config.toml
hidden_act = "swiglu"
routed_scale = 1.0
tie_word_embeddings = false
parallel_block = false
init_std_down = 0.0
beta1 = 0.95
schedule = "wsd"
Below are experts of layer 3 (counted from 0) of a mixture-of-experts language model. Rows are named router (the router's row for the expert), gate (a neuron's input weights, with its number), up (a neuron's input weights, with its number) and show model dimensions 0-127. Each number is 128 + 24 x the weight over its row's rms, rounded and kept within 0 to 255. Numbers have three digits each.
After each expert's rows: "comes after" lists some tokens at least twice as common just before its tokens as in all text. This comes from a sample of Wikipedia text that the model never trained on. Tokens count by the router's weight.

# expert 52
router:146187159126131156145123156076127141201112133157140149143147140150128100114118115112173115121130099118120138161091150109147148105106102118124121191166118107115101133120101148104121140124122100153106104128128129140129136147137108127128120147134122153118200105137141141117097135152132135119104132128126132150139109142131148115072065124184064114174110152144132141109110121121102130117167
gate0:095148136103120125134194144145122123129115151119126118092134186085104152103131157141131135136160120120129115141147148114126087068114123116139148116118139108129147134148194090134092127103105122148161120133108092058124134160083150085126108128148085129146090144124090130122147153138096143134109144145094142116126169180117118138134111113124152145105154153125128098095105113086131111126136
up0:152112147148173156117111109129147134128124127118155134156122078152118135188124064148129126120108164112136165103117122159124136165138102104110118171145096182115133125151071127148143131169149144114104123123129141207144113125144092142132097140107158137126153128147175121111110130082150137113153111131151144098119121149124119146125136123150135120117166114108155184126152153147144119084106
gate1:133126080148129121158139130182130187112117180164138132119126155147147107138147151168112156124149179127145132085126117145123122098139079099119148107099100105126143106150153109147123092108149135127155135142133148099082163118121092130124135131154124140161114150149084172113139156092087127126098126141111149123098155163116148149106157138083086103109156124123120140087133124140123084127101
up1:134103151121122136098140116102163069115159084088135151150122100118123140088129133113128097155106126093082118131144159122119143154142167151143113131129148150132133156114102092141144140125120124144121110089154101141155080117137131109169123111114131102092126117099170069163151078166157113122132093102115142149157108089111133148142124107170167180114120096143106099147142119137165125124132
comes after: "of ", "for ", "to ", "with ", "and ", ", "

# expert 54
router:140180168106137166140140190095117122195093147145154126143139125159102084117129121132154122138144102119103160168087136122140156099098103120117127180147100115126129148121093141109122131128119102129121117136161133141128145161143108109143123131134109152121168087140140137121100155156145144136123118107128107153120125149146167108073094125192090133159107154153117151108115106096108118119162
gate0:140115104108202142141185152140119146154158213168110131151121148148140100182117121122087124128163129145143155126126107153093110099115134142112142142091168116115140159139176132111093160155158113139124136120127090128134110131108125060181136149146127130085144157132124135137121166137109139129102117115132131093130177159129135114121130140129126122121143131115131144148120106119131101166108
up0:115124161161066127127072106127131111106133062105163127103137114125113151110139141148178129128089138112122105124130166095141129113155106113145111101123092158139119114143086136141141118108097146119128118122150146159120150122129142150074103049102135112174111089113116116109161090125151131131149138124121145162142089081131108132135137092117156137124120136143120130119136159096107148079115
gate1:094125124110152125120158139112132106150117164153064149124127151135087075101118087080154116175149121140147153124138107137151112094128153146132156135132116074100115135105182134141093129149181109139139139111130119140133131083118151174147082137149126125171122141119120096090122097110109140128106110179113131134111100155131143129102153114149125137091101112166118138105121103075150123120118
up1:136158196107156142153149143136114124154134137149105099149150151142136121127101067111122137124161110157160132152112113157142088111112127176155151110138098101106140167131133122148051158126184097132113148153091118150143134111137147127140124128141145145161149164137131126090125089092122133118084147137087119105135128180137101109117106128137166104114121151145126160126092106099123135101125
comes after: "of ", "in ", ". ", "to ", "for ", "on "

# expert 58
router:127120167133162160122102162133113148163123129120134156131154097102090096111127080100152133157096086130127172128097174115135142129117128135112128156159124100094092185124101165145130118122086134138112110159112128167155124165166143154121133127152141170119167138147153167128097174130146105105137134123144122147139085135172148124114126111166110091134082169144135140132110130122123135145165
gate0:096116120111132181136141117090158072136122075138099099133165106120097152134179073143141114130167144134121139132199139145104120134074121135139101134175091097134097158102125120134139128150123127136102127109110142096130116137131118140137122167107124101119109133121142097106078141134155148136125106153153091158140141148144114128093173113131121144173143103111127116156146113104164086126130
up0:103124100126117128082165163115139137137095158124152121100093163118161127125121135154101123075120139138128107107078119142065139159155102118163102143136139121112128089174156138094154122146129088148124126164162120111127140147092125113115175144160126080161128123131124118168157114131139157153082131140143122142106140113149117175096121141129165126124102125183144143103127143166093125154107
gate1:109171151150111149146157117163172124172115101128136153131122155094103157167136151198172118101150137138098127131135135095136142094085125126157120087150095151147110095158098154174153137113112171141138171105136097140097157134132119128131151129113130115129127146125118178109093103143153133159143117148085105157152129134114135131122102119131163126124099154119117142120144078123089146099150
up1:141106111139137124097136160130088111132091119114155181082088130166118095101081132138134118124095096145106135124138122121120146169118124155183112131120162128156119124135138126133153126164102081143127114133183138149115145153111111132149113109095137095133099153095141098157141113168128121133120099106128169104129137077164131157116085189163110096120092097117105126127137133158112131154134
comes after: "| ", "the ", "\"", "The ", "of ", "a "

# expert 40
router:147162208104133142172156162105112128176096150139159132137133144173108102139116124178160130131154129095092133147100122132117139095113132100141171158129105140152151137143105138124112138134138113093104122128175102120123105133102109098137114110110099140126171106145151134112114155166105126159095113111103124151107151174155148120086085117139110154150151144137098149094127110093101118139110
gate0:131135186145108104141120136143136174120147128095145099148105135104120098162076170104166126142145122117115109116140179152133085110173104106105132113150139137111121149176137109111113122111108104162131132142193143101122150162118121118119144084105146145181134093126158183124139128110114158093140115131104121113130130097138111117110152094132114127155185100121109118165124173126122119105129
up0:124126134122166128120126114138141148129115141123144137127153100118113140106150054164096125150158150102120106109105099129120119162120110112129139164106108134093137110082119072151101136129146124130143119126115097168119095119147081190137105160150110140121121155142160112100093117115125114156084100175197136092133095150102128122111143145177105114107125133132158116104143135130147117145179
gate1:135122090163140101093156102105130127124134155151144158142130104154126145153146155160114114124145123088122135132113096134137181134173164081144091164114165157105122122152151116134169086130105145142128120093128142085180136115125121120185137121143154122119147157115119110140149127154152113150143109103112134129136133117132109137117103174138104172111057122166157142130120098143142146190127
up1:107114172129138137115138096143128133117123113124079140124144128147099118107151113110146115153097162107084115082145142089086118144139114124161128118118116137106084142075130107111092138130139151141130086113122104162109094107110088160105118160087124119082115094132172087118085153134100107113115121130150136155157120129091148143111140123096166100121142113158104101097166107160149112085099
comes after: "of ", "in ", "to ", "at ", "for ", "from "

# expert 149
router:098086121132145193116111152132153128134129153091107171113130152150109133095140107141123138173139086133127153099155151140102120133148119118098113123103133121112102201112142149140140108108122118116102108153155112192119122112122106131150115100137112146121102147134210139104138183101136086126121117095120162122171102130163129167123130107135129130109088142119129134106116082122140126149154
gate0:101127075122112132148149134143132155099117107127083135126096093162129112102145124131125161147122127158152092105173091150106055137118080151116132132115126126124108128124088140127138136075094075098154136132137122121132124146130123123124116163151115117122126127161111140151133110129089159115101130105108134098142103163145192135096182121076160108157150098151137147100120165142140112132124
up0:083138111136134143159134127125124147124118125117135141100161154094097139139136141102083078139158118144120122166143145103112149140140109155088104156175125119117120153117096099108114142154128144142120108170191088134141087145131133112157121085121103102127079143138154105117142128138110108099128124091098115117162141119135108146159159132159147144120125165073091121154096130107064090153137
gate1:146128129191158124132140104106171142118132123117111138183136128096090162129164140163162132118154150097106150117115142101122117150121142098109102145128103202143106090139105109098141125134127110102148145125166139128112134157159125148154135169088151144124080128153092136152162138116077127100118139076108127126125117129148124107137095102089176137093127102136127097116106134134165130100134
up1:135112130105150140119142190121151099138120130139138076108103160131131143138062137106129121115078165165150161123161154113130162119134116157132104092127163084117144177108138105146135110121148114129153104119139128101100105134077115149080129092157108076156148132132141151136131100150174161153108126184127122155102147132110124165133148137144098133154114133148138150102163118115138114129113
comes after: "(", ",", "the ", ": ", "′", "–"

# expert 127
router:135155157126150156110109173103139164177109148131130148133138120138067087103120096119158148145114123136134148155097175142109156128116127129094113200163129110118096183120092152124161136152107126145136122144124141129149114185144120148127127146135130176117164109152146124133087161144155126148144131133129131155133105102142140118098106132184090129178115151122104149127121141116134131142177
gate0:120149121131205136072121101130119130142123125141128140107115095156108124185106144153132164132085095175178120159130087120113130109155163172127154184122150151154148086134119132103127113133125150146144144106129128172146136150107149137164121121086135159113109118087115127107122130119160096122104133134096148123140132131091120133163134137122063116141140117101125141148114084109100105117137
up0:094146135113139129082117102134079137153129128140093175127110105151122079161078123113151140147081144177154101179171129113129144112158128174132131144126166115119134151107123166062109143157159110153098111108123118131166109107146146131120123125127097194130104141147110125100107118159119119126137138115116141130124135089140141117128166167112101122139138098102152141157165121129169118141135
gate1:148137148123128132103115076124159126158122108157133120092116127123142166125112080101097116093144133132166115114145125098151148125100136096120157162141120112138164166139100112175156148133095157116088141112105156137106153119163142133129152131134124110137097172153123140157149159125162094118108133152118089147093088138171106131143098125120155167092132110146086169152150100145165085090138
up1:099132121140154167097127105103118131122118144133110185120136136124143108121105108145133124117128120145140115114127155080135131110147149157078144162136202096123142112119141135087105128169135165135115125133122139126114159135110112112171104120134137165149119121153133132178152147092151151130142148120089140111110068110182150115149076134122089162124120104177095164161119110109093094140135
comes after: "| ", "part ", "List ", "one ", "ation ", "tion "

# expert 109
router:137124133096155143135119167120155116161144149127151119139169101121111088105130112137124148166098097101127147157105168139127112135144108104148126174155112111096132144111101166160158128141122108130087140148125108140116153135179132118132068136165126148137114137120154127117095169097123097101101111105160166119189124132143147146106171135165097103152111152160110145137075162117118144120168
gate0:156130159155137180153150141160144139120135103129104097125094149101117117166138092149126142125163135162077168170127172101130126119111130109113087091135116171115086135124119148154129136117093151144123128135148114115102141139053151111103108106120111152148092155183138118089146138152099107147139111102095129150142099160122109132128138100095112137114165125152080124151139113116112112155134
up0:113101130131110095120100135144160122138132122076136145133081170125091146098099135107127132150097090163160127094121119092137118122132107183132112133097122120110077161104093119135090136140133102139142139150148105122112139127092126163106118099148106105124134168139158092102127156118056106124129115132124163134161170106151110151168168137139178105132130136120071105141135122117114139129151
gate1:118134116143127114151105086149143132141109131172146154146134091124129091134144142167103121125111112075134092137095113123121143055135108110145158114118121111139103116108136101103178105141122106129149107107168141158099123137119084127151139122110107124102109106175093144151120154094111137135116127135147131048117176140130127152125135164115124119120197123148177098159125148140102104124127
up1:098100137113125133147172167098129120106122147109132104103125162154098132143181126091132106126106161156135162130142136116111131158140143115095116144153140094131097110161124124121089117117096190125151090133117101142131103157112136140134140144087122137128178118093124133111104106160135132157141104129083130207143107148122142127138112086141100167120088156133092145095143116112179149141147
comes after: "| ", "; ", "\n", "the ", "high", "two"

# expert 76
router:126138132131161170130136188104109149183107145129136126128165126150103096136115123111154120132144085130094146132089163136136150100101142116105129172179118104122115155130075158108145128120092091125142144152132146133145164149142131112122128144144128170105177115117138186129125145132116122139119118113140114146116055123149175119091109130186089127121101146146124138129115141124098133108173
gate0:134123204131106130120085083118157102112134124085150119099147091112130156137113153094129137113137138116136145139135106131164126136136118114125104141147105153121087123133116135134101092097114089123108111144202123122063130129148133118157159089102138134159160094115146106148113140149143151183113128104143126121123118108128125125135130142168147170136177147131108116125099083077091118110111
up0:142137127113092141118119144145143127143124111144116125136117123139137135107107142101112143102162093139139149158106111139159092126096075164141099124167053120157109123124121159151117140094095101115135152139141178136082138109140136122146146101158141154150128101132153194163140095101139158105113151167160092139112110094131136097137126110118128144098116109170100141160150108090108107085158
gate1:126103147111093196114136146153159145138124146117098172102131123116120152158136137108155145137126111152118131145143145173144121061133089139099116136159097106167090134139136149156142076089143117073118114122121104123118128059129106132133137098158112148130118133083074144123094115087130149136091139148112145141092125104142150129149143096105130106117093131145111136148131104142121125158095
up1:135129102084082185136147176141171111155179141119132140158088122154125136124095149117103156140131111179141139168131119178142131087135112154110139154190107150177134153125114133152127111130123125124133145139094117131153158089173106151110124100143135120139144113143112125148108110081120120175097148136158109159090139112125152118161117108100112122091110134122136164150124135139096133129115
comes after: ".", "==", ". ", "===", "\n\n", "ed "

# expert 19
router:128126137124166144128108146095112131167107167103144144134148072140075110118100115109140159158126098087107132111079172129130138120128125144095145184148129092123114167110092167142154090130090141123093102128117137188153111171152115161125112106129120155123159109121147146129113164119148126111165139118150132124137105124175143121139137132147094109135108163122145159130086134136115170130169
gate0:146125149108117096172130150098136152113189144100144137155117110081123141097137146125108133125120112107125097100105134154109131124090088105119107098118142114157135075107085150140150116105150100152137162152101136124082189120117107112116165120128141085151123146111141103160095121106152181146094132114159145087118136117103110114161145066119162106159126108131129114107110120110100117138133
up0:098209121120139127125106116104097155098170121104173079142168099117099139119179101144128131134136147094075124108120127118117161108119155079127121101128125107114097098105142160139161107140127122124103158104112155111109144187114084098115124122109107126135140125129131111180116129117160161138143144091112125086126147126119141111125111096162092152171138101137160111135134153129131141136142
gate1:129125149113124173147112172097167146151153136129116116084142128113119132161127143141133128156128100151135163135132117099119155117129125139100135075134127111176102118136131152145136154081155117140151080153118150141151141138091138138138115129096102062120125132128117149130050132122179165146151165142108117155108155133117159159121106096124148187128096134115118108110099080119162137105127
up1:074167142148122126144147148174141143107113143112126078076092095140114088156108136158141123092136155174135129133149124130124141090107097135120168139133144132133139140166132156117114087190130175128157130135120097139112115174106144135094136138046146110115139109137079150125142108116129146137134131124089126145118136146140146153138115143095141114134138152100118163109146094130119135089097
comes after: " ", "a ", "ia ", "o ", "i ", "er "

# expert 249
router:130159173136139161119114171105102140170120123117136147146159111154110088113118109109167123142092092138128150129093149114138155133120120127110125200165133089100104152108076153118140128129099118153106138151127145167140148169155125141127116134144127177121190104138144157127108149133134124115139126107132111144138105125137169108088098122182064127152103143143130143133100132116112153102166
gate0:115127194124144141093111121142092128134154127116148135100115159125123120096127145132136152136098129159141076181133158130143100081151097104162119154121180128120128114094147154118068146134127154152128120163102147119095179113113100161090109134072139116137139116143120151133086150147107126186134122143097122174129163131136099132133112113114131129131154188138106141113116111124116131133098
up0:095130123106082149144123143144149122131103126144119155090129097161133165164110132133109149112120116125118143081129070152120115130091134169108132084142114140143091139180083129147155144159093124102136126110108117169112102157136130120124130127146149089155120101157142116116140120093119148087102135141146137135056124144189114132159125152120139139078154145165129136139138109104085140089119
gate1:062153144109109122096135138149135135133105112156129102079132128126123117073078138102125154157136127160113106108161107140145104081135175119141146136143134092101144141149119142109133134169081144138135136126108097129085120138123165121117118140124164097180130171134123105101096114125121186144100087133097162123111149133115126149137115179128109120094169126099132094120097106106116113121151
up1:128149089120144125108142104115113107110166134118099105165125151122121138110102137140105093108143125121127131111108189136106135120142128100128132146143125134106191138081132121115173144125110086148166103150177129075142126149169111106115151147161092118128152088078138148143119115116088104089127128125155127157164143128164109123159153114138128123088118057132124145155150170115150137125106
comes after: "| ", "of ", "; ", "on ", ": ", "R"

# expert 94
router:099166155154181143127095163101152131149122128134177148133114151098107120110113122159160099141136090097114136131095144108139134137142105092130101148160106133096112136093090156153162094120116081168123139144132106153125142149148091134095095072146134176150174140113150139120126130115133115133099131124124151150139121121143091141159130125152126122112117166196079124115096124131114112104155
gate0:124124145117133144132142188115152139103145108131168108134142139107142105115133153112199105156135129061157123120090093108120108166178118112160115129143139154141179160076162120118147081102142120151111097147147090114123087156148142118112143136150155163086141150138149142148127146127132145111144108100120137108159140131133135146102112122135140124136139143147091071134115154150158172142137
up0:120106119103104112130137098112110130102125112158081107099127143076106084166150140122114112144108124103117132137100139087153119120141168098108138133130110153147118154128147132138179110073127086111117094108166115103158083134136113168168101126142110109107112118134110169127125140118107094152127099093106139125123077126139147153122088118135083155164104133121077083124108165101127132157140
gate1:127131151143096099123128118121135134170135145094176108117096137131106116149132125114095151128102106098120100133100171111127199097125110115147133140126147153125128131158161093153149127110119120134165097123113124154104138194146133103134134105152158103139107175128144101121182161072131155159154126100131134143089167101132090142151074150122073139105131142115130128130123136128170108132123
up1:108133149175141117116111123100106135158145164105148153116120147138134143143129124121111157119134117113102084128108172117138171094126117128134141106086161174102113126156149085116138141094150126137158119141129136170107111170116136105148126094157173128162085150156135092111173142100147157143130140122122111110084180092116088141157089142113076126111167108127129121146166143129158120104107
comes after: "\n", "\n\n", "- ", "W", "′", "E"

# expert 231
router:117114155130173158136123158098119154176091151143139158130164097126085114110130081098152150149106083141115152138081177118130133110114108143104159164157135086111092155124129159147109098119097134139090106138118122182145134156156123148112129117148130162136156099111154172129122155137148104118137145151154131167146114130143128109117130118157096085122071167125119150129096144119136130136154
gate0:099105131137125158109152129114137063166103088094101146105134129158140110128166116113159151145110119142162165095182132138091121116146132137142118121114126110120132156117112122097114110160107091143092128133110082107140056124117123143119116140114123138150164138113151116084108138116133132140110141113148153142137132170150153155139107144134181113118135127131160093112206073113142149117125
up0:110151135109141125098109130150107111104168160130143101116155138130117140163093118172111081153111172134116132130158140155128133079156098122146148116110108163139155103104147148124127132112110110123162116168132138124091168139126116132114106104132134154114159147140161093202117132096133117157119139122160142119142164168125103166102148112165175128138140154198106097117127152116133082128121
gate1:094116123126165162130148102122143125147100151166114158109133106156117089200143086134136167103141111145130133152135134151120162123087135127098162154156147114119130119142112113081143107113126143077139106119125116122133125134093162079159145126110116124133119132096129115121128140126175149149138109143149115108065094127059135099137090165123116119147089098069105125130143110140142134142143
up1:137137073118132098103167087139187095079159125093138113167153176090122116102163152159105120159081137112139128148105088145124154143144154114136091132134117103131138149104137155169148146150146145162156167130149137119147151140158114134099134137144110154112156133171106124157146118127108127121173109139113118131136167126151105140128198109089145148127121109143126148134123092137128111145139
comes after: " ", "0 ", "— ", "% ", ") ", "\" "

# expert 182
router:094085147152127171133105141144143125127120146086132153107125152148077119093120130149131118172108115118137155123109152116078110099165106106096126130123108122119106156139161139142117098119104149138129096150131118180136114138082115113108114093134109147080140152125192122102136167116140068148131103144134149134138128147167114175108153103109142134109096150157139141096143081105168122134150
gate0:131118169102126119124107099148040102132139142121116171114112139082119147100140166184175123114112143122136155135137132074114114158105100112137106138116155138111121108121088143141160123137113121134135121115135159148147117092147147118141146140120106136112149128144171152091093104168148095130118133082202104153148123138149137120101149121126095149103117101114087099142154101137144134138111
up0:160181102135156118131127119112147106130162098128151138126125099168103124134117118115106146149159145128132122144156113141104146167129145124104095091115093158150124085132139093173110151103141126115110159173112103095106116172155121127060117128129159143151160116150109110153120150096116139111138132180095163125136136132136129152141139154107157128143120203154136109137111179127082112102129
gate1:114112150138107153156149139152115171175132107103078121154135168116102101117121149179145112134099157138100130147128088131076097112123112112112159132117134150138140146101153131172098143109140112122150111115141147101130126105124143136101144105111158131171116109119138156086141119094124115188094086181145120133108137117120105105125127131096108129154119158150161112086164085097125092109094
up1:124126080124164118108120119093143108116098135140121136122105103123149120156167110107152131111166102141135108125162136160144166142112148140138106147125096131169132088116078124087136133156151125155084120129098115122132098190101092103157077189151089139121126126122127095157092131158129141116113125086114150116140105132177166096091133150165137137116136103101114126145124176113118125130140
comes after: "201", "200", "202", ",", "199", "′"

# expert 180
router:097094142137170203119102126126133127107120146103134162093123130131085141105145114126142128166141104116139157077143172132093121114153087131120118127111120134116122154117136134170124117119110137125087110169160101211123116138145112144128101118138120153113124139101194124111154184117146103152132128098136155129176112138159132156114144098125135130105091144136126153115119094108148137123162
gate0:138185139136132124103154147112130142109098136131113111091105094158070150156159134095117157118146100137129118129131103161119146125159163144120097097134104155148149126095132135154137111117131114115125088132106091135123131121109163154151158130135108071164119140130068088135112148119093162159168132110091144133144075135148097104134088164098153145124114181099132149144117107153128126152132
up0:144100081095123141155113127157103126159176093120099138157185137133136102113175122119089094174102120139168157139100103088126115144140096130137144144147141116106137126103119119113122109165153159131131150121103122119157099155153120097107099150151146125135095113113173119127156159129110114124099106150104126090122165141179170157131148109111118135155188090138130102105120129121147095127144
gate1:136110142112145099101112111144122123107112118107165112151168099125167145140105108090082121153103132114147153127109178156108113132120108148117080172113142121147115115114120124117082132175106131122114133167150104173096137131115090103111132125132094110147117119097126042086158137149110117103127153097108117092145133154097116138127148123152155119119157127129088159131121130129117130084183
up1:120132088145105150124130130133179170144096159142130112132096157171110142199126141145119115105150159134173096142124090121150128128072116137118151139161119129116121109157118156128133138128134110073089095154111164098178125102133154098168102137098163161149162119154118139157108116128105112151127155135087171116112137132138162106109145177105136140143129154093134123113139127154112123138131
comes after: "(", ".", "- ", ": ", "-", "; "

# expert 50
router:119130140123168168131114148120123133170125129132144152131145106108104098119112104089156158180093112147142163114111187122125140110135132114108118185136118088107093149104100170124152113134105119133109147134096127175144105179157147144109143099125121175094154115144179170140121175118125097108114144130135128145137094133140135128110121125180087086127093172143126149123122157133129135130153
gate0:146139134141157087142128118139134143105114161124174116115120113131119110081146111154159161137141148129109094109069116072109151123170102127117136149143133175176128130137150137147127078129104124147162055106157120122083095147141118134132133119098087114139124100129094114129116139108151128154141106137138131112138114153085113147153094152103127193120137131122078102144119119139108133087107
up0:039143089135136132113145139103108110100133133130122112115133150156128099127101119138169117081107140173091129113140105113129161094124130152124115137144160099163126127124103119095122121155104137142176111119142152120080155156136130099099106163132086114129122121103103128140095092155135147135122099140081147146078127169132175124116076151110131179112137145102097100133132131125111153146118
gate1:120113108122123170158158086143126135072138153118112125172137162130137092146155147181107139130137120110109106128126141094161160130131104094088162123154119177147122122141134103108169155065144115124110116126135129086118140139129084115179163135099152139113157147146111140131109103085098104127135110154145108121101119125106142134157148149086112125174157119121110096131125167165122130115086
up1:115125104105156190140131121135116149097150157153097122104161119123107102108160145192102129172111125155160128133137148154115167083153145090114145116119134142088117160163151116148139122097136199102132117157094094097176103092146140160143101135124124134101101135146137143104133162114128078129119085150114126121101110153119160121143157130104106110129152149133142114143153103136127125136160
comes after: "| ", "- ", ": ", ". ", "(", "of "

# expert 123
router:112103142138152166137113158099085129161113135123148144141148078139118096101132099091139158166118102115125150100106179131114129124114112109138166169163165085107098173113119172120120102119098135151110092134123128184125095145141112164102139116156113171135160123114153143128129156143150088119147115115156151140154117133172130128120136128161108111140097157144134142112095121103115150180164
gate0:136139096118128116133148115136124126092190105168160084167135102122114097080169136121103122108139119121113178142113099163134129140107110124143127078194107113126098098127119112121115121103122109146165128101100158092113166122133080146111106148151132097097147139147155132147165092110145122108144141111109079140108150125139087111138117154120087150142162118151123111133174153139113145140107
up0:151160111131140170129178137121125151095136154143075149128129101137144154139127108133098152158134155144172136134127135194121112119110101174105148147099140090104169105137127160126118112147100163145138157140109102106131091161147094116125128113095131131165105112101163145119080123143148136143136155136136146134150093136096127107115084107164138097124110126064163143130105158140133142146171
gate1:101126150125085129098144141132160121139138134110153093108144126148110120113139142158117128124166149124129117141108143123139083105107134153102116141099120133084152134135097130095086130122106124122144132150102110139123097101156120131141170120147122098080113160217117141089132096100134101119089152152164120119151176137111094137142182129174143121134128132159106123102095125077128097079131
up1:147120123115195105133142104115114087110159120135102146158115140132118146147089121102139176079120087142123137111111106116121121132121107155148175088155135104171132120116140152093151138121168144130115167105143132084110120162124091112120098164112138134166137090081155094135084134143146174137112100129083165106102113135135159120129116110155127141143117133103132157150127118140111117171168
comes after: " ", "0 ", "1 ", "2 ", "— ", "% "

# expert 92
router:107122152124183149118091136113120134182122138100122149126153094122093107121125104077168150148121093135127177140091153128131141108125118127108143163150129120116104175099099185142126102135096114125112133140100132184169140182140138151130127139132139155098142129133149166157108156102150120126134137149145131126130095136152161135140134128184114104137121172144148166113077123117125159129169
gate0:127106111115132079157122091151138084128132123162170150133084183118176132113124124158096139115131134138148082113151133156159136149132133144158102130120178157108119142140090101110114137120123130115139137117150164153146140158093100106166152083137135102140089155153135132135128111127128121119146142093119113114083140151114117161155092172116097146137161139160130080133167138087081148130119
up0:086143159086121128116141161108138139120065150149107111105149108181109154154138085098133166151113144142148105132117132093124105076134110101120133155162135109135119121131132134121133111093142123107107120171096081098140066114124127120111117109157156120122090130066142110108091108141104128146139132137101147098114128118140132139107150121122060135122135158088103106109162148150148098125134
gate1:127129137123131140124131141125132137144135126126138103089155116131114096153096153108131158152117106171106141119122109139154093095108159130122097170151146063068135157123117162057074114160158158105115148137121096158126151160141120121134107147118149108133148114095098130073075156125134139131107140157096133164127144116110174098077126142138130083102100129124117145110112112120118129124108
up1:146118123144140169126115162089128125172079162093098101125113135175166128159107099092119108114102139133121126154153167140118162098109115120103108143151127135154129151121200133124133077154141117126132134173109121134145119145121108089110115094126126157143136151116131149132145163095100125168181131137102129119067103123123130118152094130153105123136122116137128152177170106145159165128142
comes after: "| ", "; ", "–", "(", "201", "202"

# expert 103
router:076098153142156169114087144104121133128154129078126178107147117133084118093130119131172105167123108131145155116144170107108126123165116132119102133124138127121117173108117138129121094118120146135084097170142116185123106124135129127127118110145134146097136116112199121120142167113172093135117107086133168125185114126159133182105129115132132124126087163145117129114124090126132124130127
gate0:099112144149139153105136136149140177139112144143135117141122121124115176164099146067091105133119145117123181178162161128141124101121140155119120131127148155116110136102117129113141116132128140109093079139113175153153121099129123132154122140138126158107090140141145075148105155120150104158135123141096097087127145136134130145119162176169134178146101095103166162126171132138165102157139
up0:144126122121091104153141140106132093146123163113129096148123112135143078092151105153138134123108147152124096083094107163125154129137094103104172168149106090151111133176144144127129123122158137123170179116101114116081144143110108103131125102105134094167137107111110153127164100099103182088101124143145131162127130127140122129109112081092133090115151138147104095123077135130116106102126
gate1:126151134156139158092144121140116124096111140133146143099105130137115156158179137150141159135110134130120130132126122126115091163121130169166105116168108129118087124077090166146136113104104104163075123155108109134101111113124091103159181137111147131142102157159121096182114112136134131147108160093144146124135140115146155194116115139108129112129133134088111171109156099148132168083133
up1:108107131112135163112120130098079146093136107122088124107162104120154110127139135152153159132140097122095120114128116098123106152098159126182083109176177133119132098105143134126108111124113118168110162149124089098096089153096143090099136109096167132125130093110117114145167129163133124159132130075145156107107116138096132183163149110101120146151158137136128106131155108132108143098101
comes after: "K", ".", "N", "O", "L", "U"

# expert 219
router:132178172107137153122174147122127130185086144138138116126162101155124079140138123134175138133130146127102151160116139159126152116105089107123113190154107098128094166118096137132113115123140131122110126160146146126156120157109125132137149200130128136134184107137140131136072164146130135156132098108125136136123093130131130088096087159163081141130105128133135133109118113133112164118158
gate0:111077183111175118119119134138153121117166131054147161127126140129146130132101153128103091138118122129144088077121175095108154107157105109096121151104151176144178148155152093110123154107153133147152134123140111129127127137150157097163145108101101150145120121101097096116117137122116139155086152096162161159122151128115134157150119130116140120117165090149140140129128117091114102139108
up0:152129103127123166173098148106097139140092130181108114104103165143111115112187086134158148147120122117087170162122119131117106121102094138142159111157125103120153106130134122132143131102091103107080112135099103134091098136120123122110102139121124140101141188115149146133140155106119095160126113133066149161125134159159133149114134118125156153146089168090103103087134124114143109149125
gate1:068135127091122174116139212123120128137114115102152122126181124098109059122128097131168135130109130128103109150126122131096153100128139121128170135153139130121111131151157131112102095127116113164148123114127117120099123161166133138158107136143128109135133184095137158107105100092138152082120117111087147119142104140086175097153125137158115119109098145123153128149107170136123153115134
up1:138124135127118080121143106093138140122114143112166154147117171138151126122101149119099089105138131130090101136130156113155139140157069152094121128117146168137140094103126139152183120132087147148148138161140136172120107164122124106122145081155131126156124144114124119112121151139114133130173085091110120097067134115144081118128148117124165156119157101053108132140125144123106118106165
comes after: ".", "==", "===", "|", ")", "\n\n"

# expert 13
router:138118163115125151133121169105141119159135122094131183106149094139114096135125123124185144134128103131127162160119160114133155121134145146118141167150122106136121160116099176139138129133104078142111142144114120141149088142166151133138150133133128148114172103145188148137108166150134100143135117105128155137146075137167188147090095121156110103134074161077118148114116126132122139134166
gate0:108166138120119120123105144095086138120119171139127146125126137145090121146120083076123134144161116167130094158139166152117120132103152133109105166114138123119158135095110166107168112132096113142105115131132083154138095166123132135102145101067136146126106117150128158089104151151124194144169138093150100150123120108144136108099120080115096174098136092121121133154108159110140140111122
up0:125117131120120143152117112159166051091120119154088107097163107132145147141168137136123145091116169094131137119105117163131129113156136137108119128129100149164145134121116126113118116150149149116129140160092091127140134158147123119154062115126103120093115146114116074156147130137118117107102137135110156097081169172119137143118144159120171102133178140109161153093114124101141145099087
gate1:128120127112125125141094161119148088111134127175092145104108126163100125148158097127161108141140133103133127145114149108118149157084121128123147147142131132118121128142090144069153103147117123087083124124124091144132097120116125119160120126129141172118173056120124114107134114156094132124092138145110111166111092118193147118141187157139102104143128139109102175115120095093160132159141
up1:097121136098129134147113138105153096128138155176117150127137139167120089143142104111172127151129123132138135146129094120142122150068148163165103173142089133104107169103105147130123102136153133088091132145118112136146086134124132132182106131150141142125154106143119078101154125177106116099094096121094145126128144108198178121147168144118120109143140105120111158125145090100142148136120
comes after: "in ", "U", "W", "\n", "one ", "("